config.yaml
d_shared_expert: 0
balance_loss: 0.00723
num_attention_heads: 6
num_key_value_heads: 2
vocab_size: 16384
norm: "rmsnorm"
positions: "rope"
rope_fraction: 0.25
init: "normal"
init_std_down: 0.0
lr_mult_o: 4.0
max_grad_norm: 1.0
decay_fraction: 0.648
max_seq_len: 1024
Below are experts of layer 5 (counted from 0) of a mixture-of-experts language model. Rows are named router (the router's row for the expert) and show model dimensions 192-383. Each number is 128 + 32 x the weight over its row's rms, rounded and kept within 0 to 255. Numbers have three digits each.
After each expert's rows: "mostly gets" lists some tokens that are sent to it at least half of the time; "comes before" lists some tokens at least twice as common just after its tokens as in all text. This comes from a sample of Wikipedia text that the model never trained on. Tokens count by the router's weight.

# expert 97
router:099154152154177077128156146150194142135120067173129162141122127115153159151113144179094120094087143118112152116125140162120102165086129126131135147139126126154155130103096129142088080131129090173130100194093104191082043156117204052095095116101147148151157141169130098153131116096183118141129114165122118104126144109135123077131168147140027115174084093175152160139141169097137115098149161155120114077119176173177132167082143134157084119110168169130152096115094140112145120187140078124106165131158133107162116102152119178137179144160101123144131109054136146144109171191095089156
mostly gets: "–", " million", " – ", " September", " per", " until "
comes before: "1", "0", "2", "3", "% | ", "4"

# expert 65
router:153047092117120121136108092139210101101143111156115131122111110121103127145108097150143133113157128159062084121161157070118136137118116097148142180105137150170146131091114118136140091062155127137109112150132114160120100163137101082148058171166150057131109089128120000110160146139142150166107115117188118113097140105122168054096149145138138190165099081124094148152169112123167130109134137172167100130124097132112108121111141096155085061141174145144165118107101107126177111121157117141108140125154147087094116204138165110132143181121110067177163114127132129094122215167051143110
mostly gets: "–", " to ", " and ", "ly ", " last", "s and "
comes before: "| ", "|", "The", "-", "1", "2"

# expert 102
router:142080146150097114132127103143144114099105154086111131069128162140144124136087179173113125112109168133118076122166119094162184135104127060138080136122098092165074180144075161065147095103175216141094144106134124145114151204084138123046112145099150174114149118092090089127144164154139211087119131081120131130168096110152137126109140129123129130144116090158174125142170153168150141153126161108147115147080161144080071123139178112087095131159151090109166116117108066104113114098153195132107157051070147118138170112109170185114097100145166080170149110064139175124149085090143090121
mostly gets: " part", " put", " kick", " cap", " end", " lb"
comes before: "| ", "-", "|", "- ", "The", "  -"

# expert 98
router:148169155077146151137138130085141066152102114118157134138155169166119153135105179114147213108217189092106113126054135153157097150154114128103153117136153072184109136107128079125136194134110114142164070105117061080074102145140158115118057131131099118125127122102152096109150099104115161133149072155167156101112127089124225125076125147099176080097126140192160097181150151129128147130114143104102086128107129194198104052122083147151142144128074161119114088122081111194123186169133103134107156130127095089154158095115168167113147129177170184147127102066090178109115113139086137142
mostly gets: "rd", "/", "nd", "er |", "o | ", "th |"
comes before: "1", "\n", "2", "0", "3", "4"

# expert 101
router:115121169157165093182122128110149153065191114061128168155154148189128147080106094105107169116123145103181121168096140133119123190124132085132094139120139116078112129077101117134131136158119121140167156075118131171126155107158070160138133180201090187115114097127076137143169086149163174098123158112124119096140120096120135152103095145111080103164138121161165139093142103148113078133125108090165096124086142141111123108119161100172104104152140097100103097118136146059037155165129184070129152107138097138138155115113141127110139087082143126092144115181090111135138176170140108106
mostly gets: "==History==", " ===", "| November ", "----", "|---|---|---|---|", " ("
comes before: "1", "2", "3", "4", "0", "5"

# expert 112
router:128107112101161170093133086115189060104132171056156163076091114184190083124129113107207161186121156168116057151070108112125133138065193123097171120086121161142086137079133118112160124145143112195136136161082102161050125151174091125094110153136124100104132080064146112120133096150116114138181119082135127138142106053140138129084198141110101157087162073136095113159163073166089154198134060161092087121154089091132163153165119101108176134136137112099142097119160106084074146078116103121130119138140085074128129098153156169150126161106158133149134074149074135113123163145119126061
mostly gets: "= ", " | ", "; ", "|  | ", " (#", " °C (°F"
comes before: "The", "-", "0", "|", "| ", "1"

# expert 67
router:140108124099123133144151131089158131110156036169150118108201041145157122168132098133148126140161145184143135130157168158083114121172101132159138131129125072107088151180107151147172137150168121166132082180101137078101105081150151117131168113075118095110107082114103115132109186111150172128112140159124088115154082169086153124114122111133135133148123165121125164160174129151182097176044090165109106131106093075107165099165149213116134124071136130156132165124134110114129136187128134105152132153113115155098128103102124159136122168136126139096146122083138174099074134095096114119
mostly gets: "%) | ", " Japan", " | Apps | Goals", ")}", " number of", " | Total |"
comes before: " | ", " |", ".", ",", "–", "% | "

# expert 73
router:186116145103115117150117069201127080100151158157038125096170141198144170146118102123138119201156043210176130113101159117102171125123157160110100142124166076137102121129114105116137154107094095101108129141111041139168106139159176098128190190143141116106123091158054151145178155104158104146143181161119149145085200155150144130148071093102060187153092104160160113130184112158064088123111134132117159120075164150106149134093158180133117083186123113171096124115095127067093137084146134145095083127124111174149098144118144134178160127109143126132101099137066108108125107173170070138
mostly gets: "ă", "ș", " mult", "an", " m |", " ft)"
comes before: "\n", ") | ", " MP", "- ", "jan", " Mount"